config.yaml
num_hidden_layers: 11
hidden_size: 128
n_experts: 192
experts_per_token: 4
d_expert: 32
d_shared_expert: 64
hidden_act: "swiglu"
moe_layers: [1, 2, 3, 4, 5, 6, 7, 8, 9, 10]
router_score: "softmax"
normalize_top_k: false
routed_scale: 6.93
balance_loss: 0.000108
balance_bias: true
init_std_router: 0.0286
lr_router: 0.00103
vocab_size: 8192
norm: "rmsnorm"
norm_eps: 1e-06
tie_word_embeddings: true
optimizer: "soap_variant"
learning_rate: 0.00418
beta1: 0.95
beta2: 0.98
max_grad_norm: 0.5
batch_tokens: [32768, 65536]
max_seq_len: 1024
train_tokens: 455500000
max_steps: 9370
dataset: "wikipedia_en"
Below are experts of layer 4 (counted from 0) of a mixture-of-experts language model. Rows are named router (the router's row for the expert), gate (a neuron's input weights, with its number), up (a neuron's input weights, with its number), down (a neuron's output weights, with its number) and show model dimensions 0-63. Each number is 200 + 40 x the weight over its row's rms, rounded and kept within 0 to 999.
Before each expert's rows: a language model's description of what the expert responds to; "gets" lists some tokens that make up at least twice as much of what it gets as of all text. This comes from a sample of Wikipedia text that the model never trained on. Tokens count by the router's weight.

# expert 23
What it handles: Last digit or digits of years and figures, especially birth years before "(age", table numbers and coordinates, such as 199-1, 200-9.
gets: "0 ", "1 ", "2 ", "3 ", "4 ", "5 "
router,238,228,213,183,218,152,255,203,169,306,272,229,194,196,191,186,126,229,234,256,164,191,248,189,140,183,220,181,219,213,134,158,169,149,173,228,164,214,142,214,226,165,236,249,206,209,283,218,165,223,224,134,205,186,163,256,135,217,167,256,151,211,177,248
gate0,166,143,215,149,261,172,199,154,217,266,249,170,205,253,227,148,133,243,213,183,113,172,241,181,170,304,184,150,172,248,128,151,158,203,158,191,182,195,226,233,261,207,251,200,264,182,117,159,254,173,183,193,230,237,176,257,177,166,209,215,192,214,250,226
up0,257,147,208,221,241,141,250,224,274,257,139,258,121,173,297,233,216,158,137,134,234,167,213,202,202,230,134,180,265,205,198,184,152,244,275,142,278,180,226,194,181,231,179,237,208,192,269,216,216,150,176,215,186,241,182,222,184,119,128,282,101,215,170,261
down0,194,138,211,199,184,190,160,229,224,282,198,186,236,133,280,307,147,67,178,199,215,181,229,182,163,157,185,159,213,191,222,280,146,214,137,194,121,178,188,148,171,219,206,130,181,233,222,196,191,207,181,182,190,212,145,167,188,131,214,205,232,190,178,197
gate1,189,221,155,191,194,120,215,190,200,201,245,163,231,173,183,123,153,219,220,277,176,188,201,161,199,199,286,202,201,156,232,138,235,203,173,183,242,248,207,213,313,142,257,179,215,169,202,222,281,257,189,241,150,167,116,173,214,186,143,262,118,204,209,143
up1,142,200,289,216,181,174,216,173,266,154,196,179,130,218,203,185,215,182,178,172,236,190,196,259,272,245,182,223,191,200,210,171,160,242,205,156,208,205,226,202,171,178,141,173,124,215,135,201,240,270,121,203,280,184,216,188,247,237,212,161,273,208,184,293
down1,146,266,252,229,184,229,277,339,221,225,166,170,167,252,189,224,175,199,200,206,199,189,280,123,273,266,157,208,232,132,245,184,187,134,184,145,184,210,190,184,252,191,209,193,218,128,265,202,222,172,197,179,225,142,224,179,191,176,191,244,164,205,178,139
gate2,142,185,231,173,216,175,202,154,107,199,227,249,197,203,231,250,147,271,167,266,190,134,185,236,223,100,192,140,228,169,202,142,229,160,183,202,208,218,192,253,221,183,178,259,242,261,243,223,257,235,242,171,129,127,153,211,186,225,192,228,167,188,247,151
up2,175,242,167,254,195,185,248,175,218,211,158,181,293,269,204,245,255,196,223,168,195,202,159,174,206,175,174,187,196,247,226,248,141,180,208,176,257,182,130,197,189,182,170,150,213,112,164,150,237,165,237,226,219,218,237,142,193,236,160,192,230,180,122,228
down2,211,191,237,206,227,186,222,203,168,164,232,239,156,184,331,216,191,198,232,153,158,245,163,166,228,137,215,221,125,184,295,183,227,228,139,170,216,190,263,224,210,225,244,185,194,155,207,243,215,211,174,306,165,247,178,188,187,227,242,141,240,137,188,148
gate3,130,233,224,254,177,191,230,191,185,231,262,155,270,180,192,158,211,152,206,165,208,149,174,199,144,229,160,233,192,205,212,110,232,145,235,193,196,214,229,183,220,176,160,226,172,244,203,164,173,250,171,191,243,203,279,208,190,100,225,232,298,211,190,195
up3,135,203,193,171,232,264,237,257,213,223,244,181,238,188,174,216,204,184,223,223,190,242,178,187,190,162,203,257,257,189,244,167,270,222,180,193,238,240,177,196,114,225,185,171,156,193,193,218,206,182,185,205,165,212,189,187,153,167,247,249,206,134,192,290
down3,139,227,222,241,217,249,246,212,253,199,149,214,190,238,137,156,150,124,229,148,235,139,233,161,243,199,178,210,133,223,196,146,169,190,317,214,188,169,143,215,168,249,176,187,187,207,134,229,275,234,197,199,191,167,183,207,170,223,213,141,212,134,241,218
gate4,200,228,245,187,212,203,227,157,152,149,202,292,223,251,201,170,143,250,196,194,198,252,209,130,226,209,64,247,236,169,147,220,170,213,137,171,282,144,181,142,166,166,223,235,250,164,294,146,148,234,282,255,270,185,201,238,250,222,196,160,199,207,191,164
up4,233,171,219,230,174,141,233,177,159,189,154,194,203,215,199,209,287,90,203,217,205,180,221,193,262,198,223,87,129,240,236,198,220,219,242,232,137,204,179,235,278,193,147,250,185,163,165,214,259,265,176,204,153,245,209,186,214,90,284,230,178,162,202,221
down4,221,207,264,175,211,148,149,227,102,146,115,232,263,191,218,122,147,215,186,161,227,130,280,189,155,148,212,190,172,204,171,167,188,126,178,243,205,239,164,165,223,209,172,228,223,222,191,242,204,180,226,173,140,206,152,75,196,208,224,269,189,223,214,201
gate5,135,139,132,74,213,186,200,197,190,209,191,177,190,195,165,167,187,231,212,177,244,190,174,171,171,203,256,150,215,195,156,215,205,182,252,259,231,262,259,210,229,169,177,189,259,219,149,227,198,197,217,183,157,153,166,166,144,155,240,212,159,160,150,304
up5,254,257,243,258,158,181,182,240,196,192,239,245,191,164,205,211,154,213,235,213,183,179,189,250,219,177,175,249,186,187,269,150,207,225,137,154,191,137,122,210,201,217,203,163,160,179,211,201,214,194,183,235,240,230,250,204,239,236,178,178,250,246,220,101
down5,164,161,133,190,194,170,158,138,167,158,194,171,229,115,224,232,162,270,201,210,256,275,285,170,203,242,227,222,170,162,170,190,146,190,187,135,176,229,129,201,232,262,212,207,259,136,168,269,127,207,276,83,227,218,260,268,183,224,171,201,202,196,200,154
gate6,182,110,153,175,178,139,205,259,289,203,152,192,153,208,264,210,195,191,224,199,185,231,271,195,244,182,218,177,150,173,205,231,241,225,232,238,224,215,179,200,214,163,240,196,183,218,205,188,198,217,141,204,254,201,220,243,179,194,163,175,168,227,157,242
up6,192,138,223,178,139,101,148,184,284,184,167,224,179,183,252,190,187,194,202,163,201,219,224,208,212,177,263,164,195,226,189,238,244,148,214,258,164,194,172,200,222,185,241,192,152,296,146,185,238,214,160,167,203,249,213,237,201,224,175,170,119,200,171,251
down6,161,203,175,174,235,157,138,238,225,223,205,259,169,168,214,287,221,126,253,140,206,251,212,190,181,222,224,193,275,207,218,177,218,197,155,272,245,198,142,175,249,194,197,166,116,242,177,229,207,234,157,181,175,149,173,180,219,260,270,226,306,188,186,226
gate7,231,179,268,180,154,126,181,200,185,179,295,188,179,175,145,226,198,173,225,162,190,197,195,202,190,171,173,188,207,223,150,184,177,188,211,230,158,161,190,224,179,209,254,191,67,239,243,237,217,171,187,237,213,226,268,177,167,197,197,189,205,216,187,179
up7,174,158,185,194,220,253,217,242,236,216,129,203,134,206,194,202,229,156,172,220,194,229,189,230,206,225,259,199,199,182,170,245,288,224,255,192,214,244,152,97,189,272,203,143,249,139,127,199,157,198,169,223,187,256,135,243,208,188,228,277,139,192,271,179
down7,212,164,183,141,157,105,199,244,229,144,204,214,226,172,206,191,227,175,171,154,160,204,194,150,240,221,240,160,202,165,220,253,188,252,175,168,217,156,124,187,299,268,192,191,214,223,324,252,191,163,195,236,209,213,228,179,193,176,274,200,260,198,212,192
gate8,125,156,226,131,184,230,253,240,137,212,228,208,281,252,216,267,205,163,264,214,250,189,187,167,194,139,216,174,217,155,187,220,247,208,129,288,234,165,203,168,170,165,197,177,224,109,204,143,91,221,158,188,213,200,159,156,221,138,237,239,177,187,219,166
up8,240,258,181,238,159,170,81,164,291,250,151,196,137,134,164,146,195,219,221,194,175,235,231,260,177,245,216,222,207,260,195,194,155,143,246,111,142,233,190,208,207,225,181,209,209,297,173,230,299,178,219,241,159,178,266,192,229,210,178,177,192,207,200,184
down8,220,214,204,189,168,183,209,205,154,229,208,248,218,147,264,224,183,217,264,218,236,170,224,246,218,189,199,150,179,174,174,247,226,155,223,225,201,153,195,175,209,173,132,219,269,173,222,145,224,176,166,234,250,84,253,171,269,245,236,158,250,168,147,215
gate9,209,226,233,186,173,182,219,208,195,182,216,181,180,216,280,134,168,206,210,139,160,219,256,168,181,208,193,198,194,178,183,140,217,204,139,197,202,220,171,243,202,105,220,220,145,226,198,181,228,191,235,157,179,155,291,192,140,266,257,217,205,169,188,274
up9,191,171,186,233,224,204,182,182,177,212,213,164,245,202,95,263,246,198,147,217,222,134,127,213,249,131,212,196,168,194,187,242,201,165,238,205,196,177,189,150,169,272,158,211,257,189,248,183,171,247,175,252,189,195,168,266,234,189,181,182,203,248,147,89
down9,249,175,238,208,179,134,289,201,208,198,152,239,142,234,165,224,186,124,220,204,220,196,237,151,243,171,252,143,192,238,204,213,160,183,179,174,201,167,198,294,255,238,183,191,173,258,238,249,156,250,213,233,218,207,150,184,236,223,172,212,196,187,216,250
gate10,247,186,248,211,200,225,184,185,229,205,237,208,206,186,259,148,150,191,171,169,121,215,188,225,164,233,194,99,199,196,222,177,206,171,218,143,224,279,204,153,187,235,221,192,195,247,196,271,247,208,227,115,239,174,168,202,193,184,199,208,148,224,145,222
up10,161,145,172,160,156,161,252,222,168,198,212,191,231,205,150,190,223,152,202,147,214,223,206,206,169,180,215,282,183,186,202,310,163,211,166,200,267,187,196,222,210,175,154,209,241,158,183,165,142,233,190,239,181,202,162,231,155,269,224,224,224,155,203,236
down10,223,193,257,218,169,163,235,198,257,137,226,227,223,220,164,178,255,277,206,184,191,215,218,220,204,247,142,202,148,205,151,213,175,252,248,191,248,197,258,245,188,295,169,200,222,288,233,222,144,165,187,152,162,163,222,181,134,207,183,241,240,155,230,255

# expert 39
What it handles: Hyphens, slashes, commas and symbols between digits in ISBNs, dates, coordinates, chemical formulas and tables, such as 978-2-…-2, 1996-01.
gets: "-", "/", "–", "°", ",", ")"
router,231,153,255,222,201,265,188,201,229,166,173,252,218,199,172,100,188,164,238,175,102,227,192,291,180,159,217,204,165,236,174,141,165,226,204,135,181,191,166,200,236,159,159,161,189,157,249,169,163,251,171,197,257,170,174,251,234,132,183,245,189,115,216,213
gate1,187,214,175,196,214,198,234,173,89,224,245,228,186,200,129,165,150,199,179,186,176,195,173,204,179,111,239,237,263,228,183,195,195,216,166,213,237,260,229,290,230,238,145,181,204,174,261,147,222,254,158,200,190,195,271,176,248,147,269,178,232,195,214,220
up1,194,155,163,192,220,154,237,171,77,205,290,181,136,253,175,192,196,191,145,187,178,217,181,174,190,152,174,232,215,236,180,192,166,144,199,187,207,252,178,289,241,209,196,143,209,177,267,200,245,227,246,168,240,207,281,183,187,149,229,206,257,212,234,217
down1,239,190,236,207,172,230,214,183,175,258,215,183,214,177,220,219,152,246,212,242,113,132,149,234,120,229,171,176,228,194,114,233,251,180,208,216,192,265,256,197,191,163,160,233,235,211,166,244,200,212,191,253,193,146,190,276,221,160,188,177,211,250,203,175
gate2,242,222,114,156,147,253,219,210,226,189,271,150,191,215,178,176,216,212,225,302,260,256,218,212,219,191,237,247,210,192,144,197,133,164,126,145,216,271,241,239,157,156,147,174,219,179,216,264,192,284,192,116,196,107,176,176,209,206,197,165,242,315,191,128
up2,238,223,207,257,216,247,210,217,227,184,157,241,187,138,207,153,216,220,178,140,224,186,116,132,147,220,169,139,191,207,246,194,199,199,184,258,252,153,94,182,274,206,207,201,213,233,273,237,138,212,167,169,166,165,187,224,117,206,233,149,158,163,239,280
down2,271,205,264,185,146,208,250,271,186,154,233,193,214,204,170,180,192,245,151,250,258,190,238,226,186,232,165,188,205,249,187,200,113,183,140,237,174,210,231,120,168,187,195,178,221,138,143,162,233,186,182,192,240,235,198,201,180,148,209,190,189,215,190,168
gate3,228,237,236,128,263,193,195,247,224,161,145,203,185,269,218,210,180,223,236,161,108,241,203,179,243,249,150,171,101,255,172,216,197,215,188,144,176,199,163,247,174,240,187,173,225,211,178,239,159,103,210,233,174,188,221,198,139,250,232,180,204,198,136,235
up3,159,212,177,235,153,194,202,182,188,216,233,164,214,137,198,174,164,202,200,209,283,139,198,228,132,159,222,275,340,180,272,200,232,169,211,220,182,215,212,208,219,171,230,170,185,184,259,171,251,305,107,189,216,240,198,138,198,204,182,245,185,168,207,237
down3,185,173,214,233,253,256,230,203,168,176,180,167,200,229,79,206,241,234,173,171,155,112,211,173,227,197,203,245,182,173,231,243,146,178,170,189,215,259,195,231,229,211,164,181,175,175,235,167,217,288,167,223,203,256,166,171,134,271,254,205,220,178,223,171
gate4,247,228,225,197,187,198,137,191,253,263,154,285,161,193,184,226,215,187,223,151,205,214,161,203,234,161,119,192,175,227,158,126,225,289,241,145,243,281,219,273,183,188,194,216,251,159,260,230,207,275,203,233,209,239,170,213,114,187,252,209,127,179,172,210
up4,175,197,187,226,182,247,177,216,158,238,242,224,195,186,136,211,236,225,160,200,209,182,199,264,279,182,211,213,285,184,232,225,210,232,117,248,156,145,180,276,190,187,226,218,142,242,214,177,115,225,237,179,237,224,139,204,218,156,194,134,198,170,208,126
down4,171,218,200,175,185,218,208,240,244,154,203,224,181,208,183,243,235,214,171,135,232,177,234,238,239,178,223,147,205,201,217,196,238,234,208,225,134,167,126,194,191,247,208,165,208,167,269,211,262,176,211,202,220,213,213,221,228,213,133,162,236,171,264,236
gate5,204,159,214,273,203,225,155,278,212,268,214,148,213,175,204,141,243,196,282,151,125,159,254,204,157,155,199,161,202,201,151,215,224,170,302,194,214,202,211,254,181,184,197,205,181,231,233,152,140,248,192,208,144,221,158,217,181,200,274,188,223,150,226,204
up5,189,244,237,195,205,203,172,231,218,238,168,205,187,186,138,153,222,221,290,141,155,151,216,182,119,150,231,221,205,284,234,185,232,165,202,224,164,174,244,152,175,189,221,260,150,223,237,214,159,253,172,204,211,106,202,248,182,213,206,191,221,137,202,208
down5,251,190,185,123,239,214,228,191,137,239,210,118,178,234,130,199,157,231,231,259,175,225,221,128,176,192,249,188,223,153,229,139,214,202,184,143,140,185,216,180,167,238,160,119,218,205,176,141,190,246,151,167,239,220,199,199,245,279,168,72,220,230,201,253
gate6,156,159,219,221,175,227,245,275,239,217,245,220,240,189,280,252,195,260,147,197,208,154,200,215,198,224,142,212,174,214,199,122,182,155,218,176,143,196,187,148,194,199,125,205,185,185,158,159,237,199,210,216,204,356,125,222,164,168,242,200,178,198,91,150
up6,170,134,190,168,182,230,137,241,200,202,171,276,289,135,236,191,235,233,150,245,205,215,200,222,202,216,136,224,96,210,183,163,159,205,208,207,187,177,212,227,142,227,142,221,179,175,216,210,211,182,110,172,204,227,69,171,147,161,222,174,206,219,135,218
down6,206,204,206,207,229,257,274,155,206,209,198,212,298,180,142,142,155,251,243,202,236,171,236,229,175,141,221,106,143,210,188,189,194,174,181,188,222,177,190,221,205,169,172,254,193,178,147,111,233,262,144,156,219,181,181,204,178,146,181,187,215,159,171,220
gate7,180,158,186,162,248,202,182,258,273,169,173,240,186,150,164,135,145,132,240,178,123,183,222,242,216,256,160,171,228,225,243,183,149,188,251,204,234,194,231,242,188,190,222,170,224,218,183,200,258,164,240,157,240,164,209,282,169,173,128,223,187,235,197,185
up7,135,176,225,192,207,232,201,201,297,196,182,249,217,168,212,140,129,116,227,190,138,175,244,184,240,210,140,149,189,210,198,259,143,216,221,176,236,218,167,223,180,157,186,168,194,250,239,174,247,169,256,170,229,194,185,229,156,152,165,181,178,249,154,194
down7,262,223,293,203,138,175,266,191,192,189,212,243,230,214,210,261,208,172,282,213,189,232,203,260,163,209,183,190,184,134,218,230,267,215,189,212,255,188,178,133,202,250,202,190,177,242,196,141,238,206,218,151,257,210,209,177,204,284,248,171,169,140,119,165
gate8,181,180,229,181,128,151,267,171,282,234,208,244,118,197,232,210,179,190,190,178,200,202,145,284,239,229,216,204,196,225,204,193,170,136,208,188,217,124,166,130,172,240,211,174,94,158,177,249,162,144,164,88,208,207,202,204,175,174,203,171,131,249,195,200
up8,116,181,214,166,189,135,230,192,216,226,227,208,139,184,211,246,148,190,230,170,213,197,189,318,234,191,232,215,179,223,244,199,166,128,168,211,222,187,211,145,223,221,183,164,82,142,195,265,194,155,137,91,216,204,218,195,178,187,197,197,179,249,209,206
down8,208,184,231,218,169,178,274,252,171,193,234,296,232,219,197,255,163,165,267,217,180,217,279,232,227,235,198,258,202,225,186,237,136,140,168,178,149,233,116,198,188,221,228,176,168,204,272,236,225,168,191,257,175,219,160,202,205,188,296,196,174,191,236,189
gate9,166,204,221,248,223,225,244,201,158,180,124,211,245,192,233,258,289,198,172,177,123,174,211,230,162,231,221,213,171,144,125,261,182,223,196,275,176,260,195,111,254,239,226,216,192,132,185,204,296,224,207,198,214,221,165,141,196,210,119,128,178,268,226,186
up9,131,200,266,249,253,217,231,118,187,161,142,193,227,248,200,206,209,104,194,190,157,268,178,234,213,177,145,246,208,117,160,261,168,271,164,269,268,249,220,126,223,228,277,255,210,153,228,182,171,192,208,158,216,232,171,232,229,111,165,147,190,141,192,137
down9,108,205,173,189,225,237,175,239,113,233,143,160,188,146,220,188,160,161,209,210,168,149,169,267,204,241,238,276,238,146,200,290,198,168,234,220,231,168,225,215,204,144,173,170,238,206,179,181,254,233,187,154,179,141,166,207,207,182,212,179,223,200,283,183
gate10,246,145,188,224,181,213,201,197,238,210,154,267,178,182,247,169,189,229,193,262,160,264,225,208,195,229,165,144,94,135,163,192,211,220,128,166,172,128,220,277,304,181,185,261,201,248,207,221,240,175,223,184,240,110,190,193,199,184,190,183,194,237,177,193
up10,256,119,175,214,247,222,232,234,198,94,185,224,173,159,193,226,199,192,199,183,128,248,233,231,193,184,126,158,150,134,138,203,213,195,172,215,167,127,163,297,284,196,159,214,183,229,257,217,163,199,223,175,193,85,221,205,205,225,157,212,164,180,178,246
down10,215,205,194,152,89,163,110,222,207,164,218,214,182,215,212,242,199,145,173,136,225,198,211,187,206,151,223,222,197,221,246,177,198,194,216,247,231,238,153,292,181,208,227,186,114,170,245,189,226,294,255,242,201,221,227,193,302,223,165,199,189,192,211,224
gate11,158,204,255,147,210,226,194,175,245,192,213,213,213,245,165,128,219,215,245,220,152,206,181,182,156,195,186,285,221,214,193,236,198,144,175,179,200,210,195,138,166,151,226,231,221,198,203,129,247,197,179,208,268,157,217,290,295,209,254,267,150,184,215,246
up11,162,181,248,181,289,224,188,229,211,197,248,228,242,221,143,120,210,250,239,205,173,190,175,212,190,205,181,301,191,207,207,209,211,165,152,203,160,196,179,137,198,165,206,233,194,185,204,99,272,214,210,220,235,206,205,278,233,255,239,234,221,191,244,228
down11,152,230,233,267,162,225,169,196,200,164,206,258,200,207,180,205,259,154,132,266,187,231,200,178,243,202,249,296,171,183,227,173,209,195,126,142,239,247,202,203,138,191,155,248,203,123,246,189,138,199,142,212,204,186,177,179,257,232,247,241,178,191,214,208

# expert 9
What it handles: First pieces of longer words that are prefixes like pre, per, con, dis, sub, ex, often after articles: desire, prestigious, performs.
gets: "p", "pre", "per", "con", "dis", "for"
router,179,262,246,128,146,185,106,173,153,206,189,208,267,212,126,184,188,173,214,177,110,157,235,152,254,251,197,224,189,185,258,206,172,279,225,198,158,159,220,187,177,187,223,250,211,245,144,131,231,255,225,217,138,242,236,129,141,172,189,149,243,214,174,190
gate0,209,197,248,156,188,190,218,132,256,204,259,226,273,146,153,217,210,210,210,186,145,208,224,252,212,201,153,177,234,227,215,196,165,250,214,171,193,318,251,250,119,106,165,214,201,223,145,241,208,153,176,246,104,232,119,211,139,186,239,196,190,191,171,235
up0,157,162,225,134,116,221,234,179,203,175,217,192,163,217,222,237,156,192,121,199,176,191,121,187,225,226,178,178,145,182,286,151,221,218,141,183,226,195,250,204,176,209,220,154,260,195,152,136,254,195,149,240,255,180,138,245,239,238,140,178,101,214,162,250
down0,194,249,169,203,183,131,193,271,224,177,198,240,195,247,202,183,155,258,230,206,181,179,160,149,182,224,155,248,168,174,206,206,192,315,181,196,141,207,253,203,215,225,200,161,145,169,198,199,211,239,206,177,184,168,77,100,202,203,175,223,237,125,220,227
gate1,184,202,219,222,197,159,179,194,160,293,198,221,155,235,198,251,212,183,198,217,238,198,195,183,246,178,230,157,201,213,239,184,207,215,129,264,149,176,205,206,182,207,190,243,136,257,167,223,182,183,195,254,208,117,189,217,65,219,205,103,204,162,259,249
up1,186,216,226,252,197,219,182,159,231,248,180,190,223,184,218,257,173,258,258,236,181,151,210,209,187,196,178,106,204,173,140,138,184,209,181,293,81,136,204,245,204,202,283,215,231,207,205,259,168,178,296,198,193,171,223,176,240,240,192,150,179,193,104,186
down1,72,248,183,159,257,206,180,210,253,228,210,226,179,316,167,142,266,169,213,156,223,210,336,213,230,203,158,123,221,176,212,235,227,267,147,150,204,168,174,202,221,170,198,143,230,184,292,216,236,191,194,176,154,194,265,153,181,177,218,208,168,211,169,155
gate2,127,285,166,94,175,219,225,201,195,182,211,124,182,216,213,143,229,233,158,231,185,120,175,266,201,264,178,182,154,176,231,226,243,190,176,206,251,260,164,211,240,187,217,189,216,196,162,212,239,195,136,157,202,196,256,212,165,245,226,275,187,169,201,199
up2,222,164,154,203,168,131,184,170,185,218,312,242,190,209,254,184,166,163,201,195,230,262,272,251,196,219,192,231,277,213,231,185,109,204,316,168,171,144,168,165,169,217,175,185,253,297,166,161,207,201,239,195,184,206,185,187,168,178,247,160,239,295,214,274
down2,238,165,187,316,247,189,204,184,201,258,214,252,160,183,243,275,245,145,235,266,227,140,225,190,222,135,98,269,146,198,227,192,181,195,185,188,184,209,182,236,196,187,223,252,180,217,156,171,139,158,219,305,201,201,193,213,155,189,264,223,242,238,136,210
gate3,196,208,187,167,239,167,179,216,223,182,187,213,203,160,189,122,277,223,206,154,230,233,167,74,152,224,229,226,176,189,223,206,230,183,240,241,265,159,234,191,180,163,173,104,245,226,161,219,187,178,256,212,152,209,243,180,217,166,233,268,211,165,188,208
up3,205,177,212,160,114,183,212,228,165,149,210,200,252,221,196,215,228,261,150,222,140,172,144,214,210,227,265,150,179,188,221,215,139,213,232,239,214,141,220,171,189,167,257,148,208,245,151,163,153,161,260,229,166,159,242,169,145,314,191,247,172,225,194,240
down3,187,248,199,177,250,244,168,229,200,190,171,226,199,206,181,254,173,141,199,171,189,150,110,164,136,216,211,218,248,164,215,213,202,186,201,255,281,191,258,217,170,159,234,189,170,214,198,146,225,169,245,216,112,205,193,241,153,277,239,224,268,194,265,175
gate4,191,209,235,277,161,198,211,127,218,220,154,219,219,214,193,219,284,207,184,240,137,136,195,204,188,218,196,217,258,208,186,149,198,206,283,179,243,235,264,206,146,192,196,155,226,212,224,156,296,237,251,210,179,191,219,166,252,230,238,134,188,228,227,167
up4,232,187,222,233,171,199,251,189,146,144,215,204,196,235,275,179,272,218,238,253,251,192,220,118,154,127,185,272,212,217,187,267,208,278,198,174,226,213,188,193,214,177,247,179,200,207,216,228,211,181,135,179,235,278,225,289,195,252,200,182,180,299,206,198
down4,208,218,210,196,205,172,263,166,138,212,230,160,237,210,258,221,251,247,228,270,235,110,191,182,333,180,189,97,123,223,117,218,176,216,119,228,156,142,171,187,213,202,204,230,159,195,265,160,191,141,225,266,155,130,154,188,166,185,243,178,129,202,207,257
gate5,240,196,218,160,247,167,234,172,168,210,313,197,185,216,141,143,239,255,221,205,160,101,238,190,232,162,211,236,211,187,218,219,235,191,204,233,169,153,208,215,175,172,196,251,187,178,152,126,207,130,176,180,199,142,180,128,203,243,167,170,156,158,175,150
up5,221,178,136,172,149,172,240,172,265,116,205,206,193,229,211,224,276,212,156,187,234,162,252,202,212,196,177,185,136,209,151,219,125,247,236,255,199,190,157,242,185,155,228,121,206,195,181,185,196,156,231,185,265,178,196,233,152,214,245,179,185,227,207,237
down5,203,197,214,257,231,196,224,137,226,192,182,245,266,174,151,177,227,170,278,281,211,160,169,265,240,248,177,211,216,118,256,196,205,243,205,150,215,210,133,145,202,163,82,245,219,220,203,222,153,220,184,159,166,187,171,200,189,241,178,245,138,200,183,200
gate6,223,193,121,163,172,196,235,213,161,190,133,217,178,153,201,218,171,182,232,120,152,166,183,160,161,181,146,117,176,183,155,242,279,162,129,182,126,130,198,156,199,210,202,262,274,175,218,195,250,273,263,198,156,249,179,189,212,127,226,196,232,227,214,195
up6,105,149,189,117,142,177,145,169,245,169,93,218,210,228,190,183,253,210,170,154,223,197,159,214,183,270,165,212,225,179,166,202,156,156,212,134,232,189,247,238,141,223,253,162,236,248,211,159,246,194,185,165,213,189,150,133,165,216,205,169,189,243,130,215
down6,240,186,123,212,168,175,149,177,197,198,225,211,193,215,171,229,221,116,222,183,176,184,180,228,225,167,182,228,206,204,177,179,218,252,177,247,238,284,158,161,218,214,271,201,197,201,140,208,190,226,195,137,180,238,194,274,165,249,175,185,157,144,246,134
gate7,202,224,155,224,227,202,130,121,204,248,230,225,234,205,189,220,258,212,112,289,211,179,203,201,219,278,183,224,187,156,220,248,183,173,172,174,193,225,226,219,185,181,247,182,219,244,154,230,221,261,227,206,243,203,232,199,201,204,193,110,124,259,172,233
up7,225,146,234,227,252,147,142,192,191,208,219,237,172,244,173,253,205,218,143,223,134,120,292,256,255,217,180,193,188,111,154,187,116,176,167,138,205,243,206,198,170,222,200,205,194,180,160,195,219,210,182,207,225,220,264,201,222,197,244,151,233,232,169,183
down7,139,285,222,180,198,263,96,84,181,221,178,248,237,184,159,191,228,182,225,207,164,193,184,178,255,208,201,242,217,183,178,214,165,175,131,185,206,181,157,223,203,235,229,193,193,159,224,236,242,215,221,169,167,209,257,144,219,269,194,199,219,217,140,256
gate8,239,187,208,150,148,151,199,172,157,254,195,271,247,234,296,233,171,204,254,222,210,196,215,79,137,224,175,243,170,184,174,226,179,214,231,209,209,138,221,201,153,260,242,164,179,194,157,182,211,198,196,236,154,171,186,197,190,206,192,186,199,133,185,103
up8,175,183,230,186,210,175,168,179,172,134,174,193,199,153,177,212,244,177,250,171,221,184,185,203,179,192,228,330,191,190,208,163,200,179,153,215,231,273,144,200,203,192,71,172,183,190,289,191,240,200,257,177,191,153,216,202,257,175,251,189,198,212,194,176
down8,287,135,200,202,109,170,203,215,199,235,200,172,235,218,182,251,158,232,192,186,180,169,279,229,158,153,239,239,162,164,190,162,239,205,207,223,207,201,167,202,158,175,184,183,148,277,175,227,227,105,146,223,247,167,236,186,177,205,252,278,242,181,255,239
gate9,166,178,179,186,134,191,161,111,201,177,178,195,165,111,177,183,227,277,209,205,192,155,180,265,136,208,210,139,166,224,197,192,178,233,174,157,222,184,180,64,216,214,162,170,198,240,224,122,198,244,189,218,136,208,175,138,226,272,241,184,174,155,130,207
up9,188,168,143,145,91,169,228,165,117,204,227,261,230,137,211,184,243,221,132,178,108,186,261,168,214,181,263,165,193,137,226,235,212,251,170,255,312,187,209,161,162,211,157,166,175,185,188,179,144,249,222,212,178,236,189,177,175,256,205,216,159,174,159,219
down9,197,206,118,200,130,210,203,235,140,180,258,204,214,189,221,176,217,173,203,203,137,171,266,203,224,208,201,278,204,239,208,209,192,155,205,286,214,148,225,155,238,265,258,188,154,158,222,131,198,203,251,234,191,219,139,162,114,227,236,235,159,196,234,214
gate10,95,278,196,186,197,205,224,191,204,180,263,252,148,246,150,187,241,158,209,155,140,167,243,261,131,266,215,112,193,225,178,129,177,200,179,164,191,146,185,178,210,210,256,225,187,226,197,153,205,176,288,246,133,208,199,209,190,206,248,184,205,199,301,165
up10,198,263,209,165,203,216,337,202,146,194,271,200,172,217,190,206,197,212,231,207,213,161,146,265,197,175,196,154,225,192,197,223,241,200,145,263,221,225,160,189,147,243,201,184,227,199,152,243,140,212,279,199,301,207,154,136,206,194,241,145,187,228,182,145
down10,223,273,230,204,241,239,148,158,216,260,223,157,276,181,196,178,250,156,195,243,152,170,184,225,225,166,186,204,248,169,236,222,176,271,177,212,247,187,130,163,131,205,186,210,195,219,70,199,110,153,190,155,156,218,230,209,163,163,206,250,221,218,147,134